From a checkpoint of a small mixture-of-experts model trained on Wikipedia: width 160, 128 experts in each of 11 layers.
Below are experts of layer 6 (counted from 0) of a mixture-of-experts language model. Rows are named up (a neuron's input weights, with its number) and show model dimensions 0-159. Each number is 128 + 24 x the weight over its row's rms, rounded and kept within 0 to 255. Numbers have three digits each.
Before each expert's rows: "comes after" lists some tokens at least twice as common just before its tokens as in all text. This comes from a sample of Wikipedia text that the model never trained on. Tokens count by the router's weight.

# expert 10
comes after: " O", " C", " E", " Do", " He", " The"
up0:142157176152102131165117128152152135072130117124150167127131161117151116125120129161093088104118118132138114108155144135112139138165141143121119153138132105139123110158137128164110122081133132138142132094098101114129097093134094124110089152095130157142066128118133153133119081148079160095128152130114156099105097085116107113153124118117145123160070134126160151170108130136109110086144162160129136134113118141135153117175156153191123101130096108103118150131110129134155126070098104
up1:112104172127173131128137149125100133092099135120117114175095128133108118114091094127148105118124109171139129153119137193137125134101093079141160094097158113125092135099123175088119127108125133151156100122153132156139111111111120115128144119131111145164159148103108174129167121097107092155134132115164100072141128076115144100136103143152134117149105165111116130106139113114113167086108141139156136128136114089124175083124134110168178114127126114116112145149148122130122118113174087
up2:165166153105121143148091143158130146148139098143171125116159148134145120113146078128100101142147090111154152152078082135072082110124120202132142144143127106127129114164181144129156152136095157141141123120082113167096175162117100196130155128108124131117133110097161130104100143157104131139138139119090137114148120119118111124157158128134167122135147139132098153104145128123132159157126150141144105142121132135111143098108131130165150146152146130125140176159126115090131152105103113
up3:165171173101123107147097147141079102098096140112154154111110154135129142166121077155103085149118136173137126110088143124117135140141110094125128142117116120144154115105123097079123143159120134129089099129136108152133110096131080156139098109148092138122125108120141157195128106135127126122143148161115136147095110131126165164160125146120150150107151152142165118143138109074114120137158137154129083077131157164114165147134138139141160156138124091103107126125191136117168136116143130
up4:137174124152154170093104107178097104099122154115141137150126128155070108123105166130176153134140096186129130126140098153105131125134123113147110160077097105120116157126152152124117119134150144153076151128154105082128168135114133103140162120122104122199162105135161125109112151164136107143122148140117097160110126124167124111167196167141121121141149125109148138122134099120133121142140099091096123087115094116114144134143131126135114148130098133089133085151133132156136116155136121
up5:130141129113126129168132189115126125122145141135182122118109162140162104101160123128125111115106158136125159153106117111135099166164135136127153151170121140118129127124137102135158118106140060151116144122097084162121120110145131146141134157090168122129109123120102187125139113158126151094149107146135103166086179112144125161173104142164123088127122107086100179114164125099112158135081122097124116153124125127139164130097148102117135100119089121104139097132109109146151135139073106
up6:139128217084129139139100137118114133108127142112133140181152116134138087124150130110156123122165107146115098135111123113121037129135134142074119185108152103136135146097127130126144150119114163139114125108113150142076157154136106130123106150140144150114135131108121143114116114136155115110131125131081130135100120155077203119123130139137112106122132130110136093168109131134108157131113152101106134190151131143151131103156090108124134180144099148176110103158142132121140126122121117
up7:113102161164121136136089090129141128132105114135119137096126143147147095158117119131176103096168135112159117118176122109123105149137137130145098155111102110155127143104150136171145155164130121134112177118107116127101126132151090158164098185108144152122142127133122132135096130140121111158138105102094149156105113145147104166126162126124151108118139120147160081114154130092117125131147164105119152115117106136138148149126081106150148197110135072162117075151102132168087129116179113
up8:133128143148147165137133144138098153138104096143132084104107139140101125112126096197133120137139120116170175130117146131117127167112140145109142153094125175113124138146153141176093138148131131099189112119141117179122143145118081137148109120145146167113144142168155097122093118121113124126123148146120093092112134130088141105113135188146128068108104156120141163126122142135142113156135119087123149172109126084101156125122157118070107123093126111087095104131150139133114167145133105
up9:112117112113162164115131113145185093091137142118155109135138154139147123138166169172143057152163093102101110122117157152122157122111087090116088176144121138135089147103123144118192125119121097172142114150152128136129112094124146161158150123139100153112136131133130147133138162113070166104151109125150149105141106105140123126133107104120115126136128084137135112145185125111133093098160098147136094119141147150089113117111140128134103166164110122148107124166110110100144148104137144
up10:121137136115140122104075094125100175141085129107099136147127136159120139163153113144101109113126109137127151168122146140141139134164140168150129119135123119114147146111094138154157139131094151147148128129110135156134109137105156136056131133084078117144140112110130187156155092090144087106127137134112110127093134173148145131115097153189137155190155091109129094109141110093132134139148072134103125103127134108145125110131115123128153158139144096124181105094091131108142146120148098
up11:098099158131174149132096145122085132155157098146165092125164115147184112172135115130119120066181137129144098129138139159116143119073118121112124116126148104123114119122157127110131113143119127172110148128169094155122051134147126130124150093158162132127125097117127158126127123107163072093143156159130126113117116109159125129127183116152177141119131138088116129146138139116112146103111120093138149133131099151122141140137096162162143108140137120113145148174140086110136093161118132
up12:130130137164142085124127076099155131104107100123139128116152105156140146151112106143168130108123171177103164104153123135102143136145148112113076123118119131133163154124138144116082133150126069158108119134128099149127143127095134116133129150120132113130116118168111132173130125108127158118148107149117147089081100143117088167138184142148141102164092129135215108109158088137098107151114116155138139097089169111116127116158124122159091131108136129135128174133117093101136131148144115
up13:155163153123097124076144143167161093092143098139138124147127118148125122177128143152174098142145110163139131120140138128125124117116121137131087144103152117134135136121134137152116115164134152171123147171166118110122125110105090191146152093161116151101133105131179111093085112134105108127105122138148150119160102104113092145152126134095105118167092091111174159151150132112099118092092101132168147140153134150150157099132148102181173157158154144117150110131145098122120122124148121
up14:156146152150130086123126123157134144152148144097140097130152129111161112116145119146161103141108113135115114078112126124103107154124157144124118112075140144118158126106166123121101120134120085145184151121144128165115100137120144154142136144154127112148117084081169110110104142088125090109089121090119128125090135142077122147094106050142149091133087099082129173108168112123118132122140143108145177101139160109120154141115154083142133114119171123125138100147120112140117106112088135
up15:099116153129124138140134150134110134121117126151118146136137096094149180093151139141149104114160091145076149137123162162105101114152090138112133154126098138122126091090144108114156138180070082081138115110142108185098146098119085106180137123156149125109067130098122134134137107098095121134170093151118120113145134138147136135118137163117155131110143120117149152129117101075142109162076095106106136154092117122117126168096131139157146131114145122112103117110125103133107090134128142
up16:118116098095173123155100147203090170147120097152145106140165175149138116187107128109121138097139089151150092144131159132129118128117116103151142143130143114109137151125122097100141097151156137094136147135130137142149133091095129139128115154151156116150121153125074141140168101112146149108159133131128143164136097129151146103129159097116124091136133171115118170137134106126092133077105148141136135118130130094173096096168125101132161163148147081088122108125154152143162117139140116
up17:144147130138118126123128121114120115153109120102144122102179169120139120201155133095109135100120141132114111142146082103085161144148121147116147139143125134093075120117154144136130119137139146134140112114143131151093112103087161121098096150112147135110088137125100173146092118120095145103106108105117080154128129136113102133127158101109171171145143154129139144146129133127110129088147109135110102090119105148088202125114099162187183148125146110116142135139116106056133117144129137
up18:126135126130105140132150104157122118126140139133123129103147142157128149139113144150096110105161078124138148124108115143111072144117085147125160124110131143142107135132089148078099135118132175118137094132158155102150144134134120173132044111115133083103095140111105145114159125131138155122160086106090192102139112073096104130146116082107156112124102129108141118140167151132125112153105107097126140132111131158148112167070119106133162132134143141123153106101161173166108152125147130
up19:133112173132145121105171136112118120117084109082180140108170132144125124096117132160088143147125140132112145133140127119110079133120154100083105169126117138086117141132124170129106144174121150126061121135093137103129125118144119135161152083148134132121095121114137165106120118138120125091140129127197096108141081138132137093140135134139155124157151127119168102112138119123107165102117115110130150115132131169179179103153088139114153149144092138105157105118148131122151184154138108
up20:130145137146137152107107171123128107113142122105137095197117095150111091137093131098107151096175148124114144131138133143164092137105149111162116166120127137154146170184139131129135109091101096174178144093117105144128124083117140122151080127083122107145113103112159158106111119144144102101122143119137104140092160097129127101151147141133154090118133141076109155122156119135140105135120149099125145144126153122157161099180126148128108192129140143087130146116119120129149119167139100
up21:114135157084110120168145133154154129103160121148115119155135131117136089145159115122089149143151141093112140129192158149128139156124124139097122157101121110087116135126144119119127178150141080130129099148139115130118151061119092126099120169139148150095118147099155102148095122112099122107154111153102124139140102153117129140134133105092120077151127155149110107124138152154153121144063126147113136116124129121176138146158131108140133153134122194057110137149124142141171081126135149
up22:164126143104172159122089094086086168178082076164148101120140162128184150125091144114115100120091128099146166087091132129098135155176142120101129167122140097149102137123130123114125123103103145115151129135107144143132097169126102109146104116112145123136125153126113151152101093141103110169128113136090087129136128150113116128132108117167103113104150092157159098115139123116124127074156154111143124151124129087144131118141134115127148148160166154119179094140142111109126135146145137
up23:131138125116149124127128145095111144116101111076145115099108133148118087132111161111138119115160131165127137146105105153111108129088151145133141124126091082129159123047152108095096139123122097111149122146118109135152120089108136117150127115103119114118135100152135134126134149139135092152202106106095130140121118157140128105132169116099107087138131103172090100115169114136126088094162122116133113177127083146128138128122094193078160136103120151136170152116122135076106132120134142
up24:107134160166152126110159121156122101135088145180158119122149150158162173116122135143146140129146136144124130108134178130151103113163121122163125119085168110105137182162164133104115134137130116163121157063112135113138150069170115135145144176144111128142143133110159174131150137081157134121142125138126073139112103154114121074166105125129147110098107125143167132171108118110125129166117127134157129126104142148106126150104155125104139107095133133088126135147112110075143128119145095
up25:147162155172140101078122139121099134121130093110159124094126117121135155136090165153186124109128139141111126158167150100076111126107119102157125140146165150139105118118148125160163146124161139136108138085137139113105112163070133166139122104148107131136146057100136106100115109102104119079157075117157114104128115123113110098144160117105122119122148164131119117180094092110104153112168132102148111156132142103110110140153139127147130165136151104114152117116128154105136139080142112
up26:138100142139115112100107121102110124074132133129170124095130124131100133152108106156124124134140162151135129140119129067121120155127115138122098158124130085102138149153127157157094163139123157109083120119140108164082097124114143136148129104131125168104147038122127140118124114139140119162111098111120107088117109148165112125120143125131145167106117125135144163138125147132118157076152168124079184163161082164138100142159124125149111138112107112104098093111118154144133122181098151
up27:185133145136127138133079117144131151129120135194176100086111126156120132113116131145141135145106155127136183122115116168110125100133121149127106179106114110167136155130144136085128141140116189146176100110160087140143116136092134189131127175101154110150119151132161195134122111117106132136125150146108160134107123139142131095159119112080127110122162101143176121162129139109090114122116155092153096122125136111125141133125128152175130115137168137113142146128098123140157157144124133

# expert 52
comes after: " ", " the", "ra", " The", "ro", "ho"
up0:134171163126123119137088139165215109105126150139129147131105149114151112081138111148103111106152072132140101076130129114109123143135131134116095142127120114138164120131126171114127122102147160145125150094134127084104121120128135126150140138101147136137078122123152095111129091083120144129137133118102173125134093113119106086142188143145146150172118121120151178117126081114152091146152108138109094123126151148126145114184175138156142094135124103129141147087150147145122154099143149
up1:094095110109177104127133161147114143126134085131114127106075127125106133094127108139126159127157117103114127120095160132160129139166105108166154165147154164099129139067088167107143132080161091152129074128180170175149113124131139125126104138159093111138130171136109121099114116113126104191142170146086127163120112109165138127104107141140134116163149136116133124095156107128142122092119146118110112179156128147131164120128073112144120119103119152130142115131138129119132127130143133
up2:129087143107127121125078126210152142118120110135148147136131152138105146145108085118147106132139113126137145166135121114115125117148148144141149082136093130131084108128139136137108114189128148147113125140079141134134127128088120181181141145126160129117149149134116092121112114125132135119157093127097101113141129070125116118159177128149138127174126126116136138093132156152160122103114128093148132145085146137141130135150125122166128102150113148118155164155136133150148216084153084
up3:147114156107090137106104136155127141166109126105144142117142185166125115132127113119119090077117113145164116118068126083105125138146101088150121137168095145125125124119128120140127128151151120162129102124143092151117158116132120135133128152153126123117108126125168150143111146119121162125106138127119155143121134121082137123145141101099149156100149158125185117147092136117109104098092150075130093105114109110091171116115145168155166136178101080058119143114150154093146161103146136
up4:108118124151152151113144131183132111147084146115139143166127159160049118112108108118128151135185109145102128107131103136121134127122125100137124148120091087171138172074123123134121133127110148162097117139147081148133164103079141092180153157146135112157144113148103126090127138124107132118152144095121149159151126102133125111173127102144088113141139147087136110069075108093121132148180114126127125122152148137131147140148125114149129116124097158129164148138096160138106136147132118
up5:090149183129132150149120190171135144126143179130157073130141140159156102131116116124113116105123143158134187123122155133171104164148098118145109103149123130136143118115146149146118112141125098132119127095125103171104140129169159153129130152107172106106176125122161097172163136158122133132155134162108135104149167123137102124157130150126160141119107104092156154108147121148095125149075114086159098126073129129108144140091155158123125110149124107106112105119124111124171153118119117
up6:101174129113106095106112166108137164089130170113155165164140115155121111107141136138144134155127085116138130145133107163079084170110129103144114170103131123103142165113165108139133177135163143161114107126112101099088139085110119113105145156158131154106120130078113151104150156124121155142121152159097171114129114130117110113198139109122168138140076145133114124147101160125136148145126135123170095132131150147100124120127131085124094167135157141101117149131131126118140125178126117
up7:114076138140105125134154142119137143125113113159156160148125136153111121155117113114156145091179148106153118148154134161139161103121102146152113152154172106173130157141106140126175136202078155142091122129101130138105112094147106161120107144112110169105109150134132118125140113140157107136168112135067162141126138132120111143142143109080146127111117100144171128113138135124110168132154136125148157155118107117160170113112120136111165164153101086109161096122123097115159144073121133
up8:155141169169135109125152158133102129124124075164090127128127136152063135131127109129091111120173111092149089136127140122099144143071183164114099137139122120136155146134138154096158147131140117118135128086147149186131125140122140144137125114181150116135127123122185140142110129121117088113147103108117144127153098163090103174121106145140144132151128104138118123131116195144110132141130080131140157134110146096091150119115139095093161140114095064134123152129114139135144131099112145
up9:119112119128173135116153139144200128104141140142150133141109145134167147116134106143112123186163147139121107105133127147108142142128157121131135150138151136123115130096155138150178137129119108144130105148137112139105155100114167103143132152124113183144111093124180142126165144091106104120120136156162145135136075095163109122146098096096086170131134118151131157133136112114096096048164096128140133081139130165110140119159132120118164118170084166143113109166141125135108129097126142
up10:121103141160097129126111170110165153176141159124121127167094130150112140154128104141158142125109127099127114128074152154119112129172164145145105132139132109146140127106123120110160162098130146101091125156127110100123128110114165167099134164146105088153154103088143143145127135100102134099145072137118118137111173159135145079128120102127136121186137111146145124137166150102092115125124113113115111119104177104162124081139053120109167152108114083112148117129090123114127137110121118
up11:147089142118168128126160119107133132142131109116129102105146148165174129135141128109146099105145131115137111120121128152138138146135108116154120098157167099127168107138140166144122143097095117162159112101201091120158122143129144134118177107131144132107129105139092139150132166086111137128101097170147127139108128072147160118168119095114138133141105108089121130117160153151152125088105119116126137159156110179139123077119139147126158090142150141158120175148171143104150148177118077
up12:099094119108142135108152135146123109093151112166162138122135096150165170132180120151160137132147107173153153136151109142092099163156213117120076135120124108131091133130130112135139121115159111165120141128107079163089163113120148165112142133126089125130091094143106156152138098118141108120157148111150130095075083111101110128153113111094158096130109114175151119156123080149145139134128135137104116102094131110112122134111111144158114114132122153130128126135171106112166123125103132
up13:147150142163104135123120112122116117097098103118130060124133110156131105150116134152114123111161126096155116201089113091142146089132159129133130149133138126102150141128114138129109126153120131151137143156128135081146087182119119186127165076109120108152092104119117153092118125151128079101107108096116150152093111139131089113143180108070125120141094134103133120138097111126117146117098114169102104173098118136161135112114134153177157123150121123141143153129108081142140131116111135
up14:119148109142155138157133100159091134159098122116125130114167107098160125127123108180136108157138130140156098102129119134150127116103135144136098110099142120119149177142140131158135136161132140167177122152111122162169132134127205147170144097159075084158136124073138144177132087068154107100120101107129152132099143107134099127129115146104178092136114162132146143135124095120107142117116139110147119161135150142134165161136144130170152109122135097132129114126101133157082122121119115
up15:104120122124155149112139154119174116165133121141116091163125174125116120140122120129124120111166134125110137143170130124103104123118125158148142130126159143121142077142070124138125129157147178139187162135156152134107097089140107120179099159105122151147105149144112120124122168112125149133128119169142127132079109157162115144138112087143107118123115111134131156124086078145124103059111139123143119122096148103077166131088117154132098100090122131092104142097101146116127120101102078
up16:137109148142189137115081160189103158093117128111103127114144164100113137132131176053166128123129110147115124124099153150126116127127145161111135134157124127109107133118094121098108132137132143132123099134142149110174161113144121154095162137198148136135113163124122117162163094116113137178173111109116151130136152100126151076110139125107120109155129162104129141145123139120102090105141121127171085107118157106138102096139128139104109103150115123116181139157112130152126173143150121
up17:138138142165168124134134158142106131172124136106156143144179151163134156163123133099134167137136137124123109132145145117097121134121112166126127134151118142089154114099146148094128178077171151146146141134125120141096139137123127105155104180065126174123093187092148168147127127107108123111126147134111151143185164128126079113116130114090146115183157105114130119112111147116100104111126134121158105157116104144111128104116122144175155147143094120101137134101124149162177119105118104
up18:105076126131130148116133118126159130108109124138156160132150173131151173116129140144132091107151125122115131082097116110090102162114147178169103144102134127114093136128120095087106141129149170143138102112140141148126121115134139092121096108138125151125094113143122150131124142101099179136150114128197154112144100106148123118178158140110150118140126162100163152073168157156146097200135115128111130128087155155117105152110137118137152132167107114116160158119164129171134130116149138
up19:125106118164104110111148125107132125101110088114133144148084129140149120141134116096093129108145113156123152122124171111123132129178119087116140093110145134102131114165138143121104115124097146155099124145155137135111085146168147146105146108116124117149139131137157170121135140169170079110138154163166127156132075119158125147187130157126143111133147177115119124139108142151110116106120108124098120106107119181132155109102114179141125077168081170112130094144155151100092166144097156
up20:136144133121140150102081139136107099094143128094162156126083159134139137116123143143110152137129111085130123090109134139082117150142127123185116124158127136132139134130085093145152163149102133136146137117125110096111166119116173126157098158142087106142092113075141109125131076124128142115127103146126112155117083111118131079139181148128092083119117130105095107132137061104149123112079161118102132146109140084102119127139165130131082175141142081168133141127135143127143135138118118
up21:114128155110167141148147125131144103123118151137134105137128128130091070144114073100138182122159113131104146162145144168113128148111126081152108121122119124108180180138146121126121140179155126093147120138088073139105164121098123132117135148136163121099108130097138092115089142120120096110121116143118180130133103157104133151157180101132092098114116142178105144148125125110114122078098093123102145141161153124096136101148178112129143144119117144106128137104128162149180119141138119
up22:114071191103137133149138147123147136149129103173150121121137169142099124086128113110109108152095087110134139118090162143102153158185162136154141121160129123148116127108138134124124124095119138155107090101170136133128135127076172091159121101102154125139112130102091100120160126116102132184101094142113111132136157109141150103129117106122141123099138087156104107163123104123147151125174142112153103105104167114119133115126125148154110144147173089114155123166147129155150149164099148
up23:144119137098158125136158140101134153133064132128136078152127170156134152119116156085104132110169132126131107108123132107153095147102133116101124185132088110112114094115118114101157146139097181083141152156131164147110108103141144157121193113101129112118133139123126144141155169104142121125157149108130129193141122111163117142139137124092104085119100115142121110116148102132122090131091117105134116164110131118100104118108113143118107179153097118116195131154153116162142129116166133
up24:112130162089152170114137151160124068145119168142144145122106124160151161138132116121129165133137114134097123124102177107128098096114119153139088150094150132109122177102177123101119139167133159130151153109117132115116109157152124159156158148135147138114137102156167138114106115068158145132125105129137116163152090125138121138151184126099081111094130098156148143149104137092140092094142082102168155126112137113128145142137112112104082134144097119125135192142139122143122112123155111
up25:141129137140143146136172149114127165128123098149155146146138101113145130127140151107124154090104079146184131159132115151133149113152146117125112165149155123131117090110135153111156154160098112124134111120101135156094130178164171152105101128163132073087139116095130150070134110125117094121168097127121160137125091147134145136140110140160146110097137145153131118176117106110068098137158126125126124125107146153122143131126109156100129124128154115080206096134130137112184131100140123
up26:123094101093135090122153138082139164128119130167117120163124153132098099139104158141149170113140133121159127124101127068111163159144135140092126110124142092095119145123069145143102131149140153155107120120130145166099127113132144135161148132106141155121134110127108136153143134143083145142076162129095143133095139101123091142143105181145136146089146120150112076138114140177113148073154156079130131122143095171128147155142139138167128106118111102111140158136118152134133158185126103
up27:149138116147178178135141102101142140132141120121114128096123172134153167125090123110153143110120121126117158169124127126120132127168125116101114173141129114146135105104130149092147120114126119111118173107145134136151109170110108169108131111129094144140116175112150164093107119103088102083148125133132161143119106137103129122104112114097103114139119115132158098091084090081055117151126132110177115097134107170135141154110184113143126159170129141137170134113091172144111129108138105

# expert 104
comes after: " re", " ", "'", " con", "en", "n"
up0:129116159134116074135092118182176121071103108136108131138145139145157124143117090130092105152132116133119101129161123143124181102170135141160137123117122117119135134158108157109101133150136134138131116108131136139100098131113124141133142117112185186136094105146134140123136083109151164094122126152161203114091095125127149101114150153124147105137134129153149168159124132151110124086169166113157150098102127118152138098155144157162135098145123112138123127091091112128120157077105124
up1:107151160125131184133125133161162130152118099113133083096105137139151146152163093103184126106165129144089088173118154127116123145176125069151165121151146139123119106131123161118132108136083128167145104083176125179155153140142131093127148137156098135150114106198129144089130116099110119146121109148131129100135078122130137129139105141161158136146147172096147139123105105107097148107097139153129125126119135126135116130098129145147129129111109160121126154155124168101104106131130095
up2:129138109149142110076101123154110149136136096149122131145137181118104160156119133079124089089154095123104165102090065144119099103166115121150142081101172115088103136143171099103146130145149136121141152122124119164143140150093121149121141150138124101100131146139151138119068159145147137178121131147126172116133152132158106074158131132104147111129126117110113120151095147131143141093148126098135161165118136122144162081124167101134148117122157135124144141133155147095120161089117127
up3:132133133122102123118154130155096143108101150145154130117114150144145111096137100117082159120142157177131150112084158122127130163150125157123169157139152099118117106116136123100112095164126075142125106106139123148151154133130138144152105113173155106116112087135149120097153114084118145116162157156123182140123103160122164170145153156117124128120128193141137133128109130107160121142169171079135068129109134162173163132165104131098138131142088104073137138133134126114129133159133143
up4:130159156165136172163107104154120068141076126089125123138128176133100099107125180121120131143159103163115139121119101149100134113124150102167134116117123116126119111134104107150164125150161107151129092112137166141098181142121100152158121136141105113159171101147126123123121158122126145131099146106137123176150138139151131089146143117122106096144080139092098129139117145117149090108103103112154131174114124161109101122118134110127144119094113133123177103147063177165142124152135108
up5:100129165110125155154148146160101115117154116118155112145146168129145124097130159111177154118090115122109134098115124150162093138164083134135107117132072079112137102144153144120181156125149124133104110145105147175162131115110190142152156179104138095113125079143121150107116107135128152097122121089105149135106166109185137132114138145122113106159095128140128100121141138147111152137091134093158125151066151076135124116124136140113111108110132096114141119136126152144123111092100121
up6:135160128118140162157108088146177149108130158140147123132136095130136157106159152103149079134106106147100126106138152123104088115140099132148151155131160139115130140098105121122166141122138107117153107121095131173088117134158130157094075105152200118127118092088139116145120121132113127161132102131125132113137135131100140076157117127145128109148109156119177166152140146131146137120110112099139086127123127073150127150171176119155151146153184165145108098169149170147126135130132122
up7:115099157151161115140150132134109156148110135172140112149103139103153069147142124142181101090130130145178099159146093143108118121141164132145128148135088162144105138124128130109126147125099121120165125125155135151131120096166120163122136157143113165125126149154127109122134152091128109148150115091127092126140115176132094115092106114098146128088162140113155109099139129077078122144132150060127133113121127128133154138154128134126158171109080118181107113096088119116157155131080140
up8:145103140112125126141134152132120156224123110117155114176135108135112127128155101138138122132137128092156156129132161112152107151113117140112140130139134180148119148090145173101138114132163135130111154060134159210087134139138124143107146118143155139145135140103124125148141115164160120101132109150126117113106130182122104132156119174155116124153161130151094116126089146112122132110114110109115149174157129118126086103126134129102104159113097078092126135119126140153104158179120151
up9:143125135129156117146155121137174163103142123163179125141119094127123118115115117156126143145181111133086127118167135171105160132109129138147125114102153142122111171084134134116144144145110079201123096130162156164134125121142186168110150116150110116152100155111167096129121146119093130141137145142163165102141102113119175106118112105135113138139126148135133102149124097151099128117149095090138107106128115179118159106109137150090063130116083159143096129136128142142122126106102109
up10:113121124161150116126087127111164133153111166129130152119102164144117096149132130122145114160115148067122150147149147114125150109192153167150089141146136116111102117092113135119130133119150177127127120098141120160137139155117192126099147161085113133129147145140108125120185118092119090134128135141072122113108115151120140117109116170120145113185133103125180129138145128148089127160125081172099132125161168145128138114124120088126180141142132144084126114138099115148146122153167126
up11:135105158090136118129123164116067153140152135119170127117129148115146132161117161122137178081130106112141131134125107155183123120159116137154150121157096135107112089136141143089123130124112133115139099116170116103104094112123121098110082106122111156152158116150113119135131102087105144135129112149062156127117111142142166143171153125131153153104131116109098148134105136181118093105129120113133168167160101148112137130136092091138151103138153172149133099166168148146144079158102136
up12:130134128102135149135087078122147163117150104147118107089139087156168117105111090157134108132147147154118129126133118117107110130111195095115146099124162096132129156148145128118105139122145141137122074156165086148096135121091151118093114135134128138156120147125102071162101106137145134095110149091115140117094130125109098123113130118082158114138101099174177096103122104134159100107170140128118157109149140131129150115163107142136153109146116114106149145130157160058170127100128126
up13:183129151166133123087113088144129110134099119129133115155119126160084129166110114147155107132156127137137130110111101126132108099102137119127134172144167158120146154116095168100121111129125121156109101111138126124145133145146097144141174115090065121170161127120103108104117144134178152095123115122150141159128150117137105151176143145135110116123130133148112183143140131063127117091139127160139132123099174157152144165115127095177165096106098147120167137144125114125122078092107102
up14:109158125163157125149058121135123143141116181136121120111118114113125110161133073128115135131111124098105115114140122112133123128126110134148152136108144150076121152107173102100147101151089075149164146094180151150137101155142153103144134091130100117174168149092134144157125134120106104098116137125167142180096129150153122134166124119127108117124089166096140151096160145106137126121096122093127128169141152123148135173114139103109095131139143111132134122154142145206130113141115133
up15:138142144109169149117131132169102127128146127154114097140173175134148133103164115139151139132110100130162162114191115168084122108142086138166125177137143106109127123125118049087143128136139123113138130128098136174113115090125133158149120141094115142127109127114119189136130114098113128139120108162114106122095122159142155114137130137118136182107111142090140166110174121148152130101138106118118139125109125113090125168108119132090122069116119106121150123121160111124148088115070117
up16:155140143122158115161109171176078163125108142164100117103141129111118099130157167119139143140115130118119133122169141118144123108114115137130153117158179108147155147089133157080153138131120131145129135128160074150161097127114106131101160102120124122113177177093092127195173135116130150137164108132108149138107147106124155074148138172104140118149111146060135129135136148135081118098158137085125150122144117120171143136127121129120106153120135157143136106147116153112086130122112121
up17:118145103120123128147146119149148141127154135093140141109138163141110072180162129089136156090150091140147084137108098101132163112150129154140166139149142140107105129112127136076120144131142169137109114109147114119095162116108155095108100126098136151111120099139146118086126126130119118077120123163126150132109125140126139120127146097143163139148100166117154144128140124150098135097129095143126120116086094174118145151135086177169197133123106120112174169108114099088158140132176127
up18:112112101116107138122131102131125123145157176132148181129136179113138120089126159131120127116142099122125139117096126131131106165125128158124146098152136152096120152164137106115106159112123178114112155120122165119137114137106107115110122083130119112137137131121118126147149130121114143168155116100142139076161092066123089118117156176085140138101098171098171112150185151129139073147102166145132109147120076089142110130127158162113111116119094124108120123090126144150107094172166131
up19:139133161172120114112143139131172136095142158135148110097079176140117082132104125118109123070168137143165150123098083131159115154170159082100147179122137143119089112147167160113079108141095154127142110151129128121131123122108105181111107124142098123153174148114143109118144172114138132121111155119128138127124103119128145127164158147150136148092151132119144182143131140104146114107139127121148152112126162160142164116129137156133096117206093120142137119126092149145127120136118150
up20:131119154178132137150113132133155133159154088136146145156105125101119164105115109121118111143167176100103105128131134129140099116146121101157111136113119127155183119102126141127163112124142097128155131103122088116115121112085164133192132102141155087116131121133113119138124098098144114139119117142180148172082124104153134108168164126112109111111157155131092128150151129082099119102114121060156178132109166086116138098127117135101094187126160147113113108128114123126157127137108161
up21:142078148112108126152141115165180086108163160134146145136143173138158126154143118153156151104175110087126127138139148140096135112154105114155152145170124128116105100095118110138161155137149096094145080136115079133107130092135111128136129129145147179129115125091132116137097146114148103125140125098105087143111134141153163104104116114071098116108110137229120118143135128137148118127147134128120136108129160124116128116131158075134136118123134163133131120133113165132140111116194115
up22:136085129128132141145114096119119136143139095189142086107114114140164088080154126116100159124104119115134103093100114156111141119132169151144162165154116169139082109117164108114147097093154169140123131093139156113102130128145144069120113141122148132157175115087109145160145122140097115158121180148125102132110118121136138120148126107140109121109096102136086094113122122130118132075181146129109092142150160099145132099153098163159099115111114115136132159112163111163141136107113112
up23:118087112117167114140143163123123162137087130090128157130133162101125137148130119107132127092161119141106131137096113124092092157133126119091178116141104121092110119089170118112138108132163103124129109116116108124160084091125158127148069121133170107144110136137113194157107171117111107126155145117148087153127115169134152079144131126131096129103148135109143137145138134193105118108137096104140125149115089118116125138120160106121150136149112149068187138093138118139155098117106119
up24:153106117094132108135131083133132141123113153173165145164134159142149217165143129128105104114151124139097142097142168100121096094161131108148115128079164116138095165112137100116154106124155088155134136111140127130086078089133124113115123146130153147093125132134125117133099127115106145138143099095115108155127149111157106113146129141101142110078113112148158166177120155072143152108101143135122159138099135127148155142123127117088140126126103157133188148146120133141134132081122152
up25:118144161122164075131110141143126117178105117108134127109099148123135138161091147103136087099099167153135098149141119141161113131175106141137139120138145168094152099124171138097133133124124092133118147083118108104106103099093125111083132111080132125147141111097155149138137084165107159110174114124167136146141118131143087147151115143144113118107105186136111137139121117120122131149140132107182137122106102138137148097115117117162159068118128151117176138157103107120167144104179118
up26:140105116107115128109097139152118147126132155115150136158145140095116097109133093170137155122091162155142116173151103086115079150140156157098112154120126047139122148125104108076139145142127161113123158099102110160096124120128132155122138091122107144104137102116169148139139165164130143143057113110114126103145156176152111130106142154120137117099112124119146117123136156166165088126137129123139146137119099159124145118162129140161089136092096147138115149124088156148127105178106101
up27:165143112167123111099120098138148099138134099176158104122117150099143150135142106120142152105107158128156152131134110105107134117108147122115150140088095155137096164113147145089099146091089109116122106106143121178145100150122179174125123153129151128166131154132166122159105122093088124142124162098105142117100106148155121114146124161110127119099112163115164116161130152070093102115123105130130134168159124132177171160137142110134136133128111141154114157097070178124137096126110129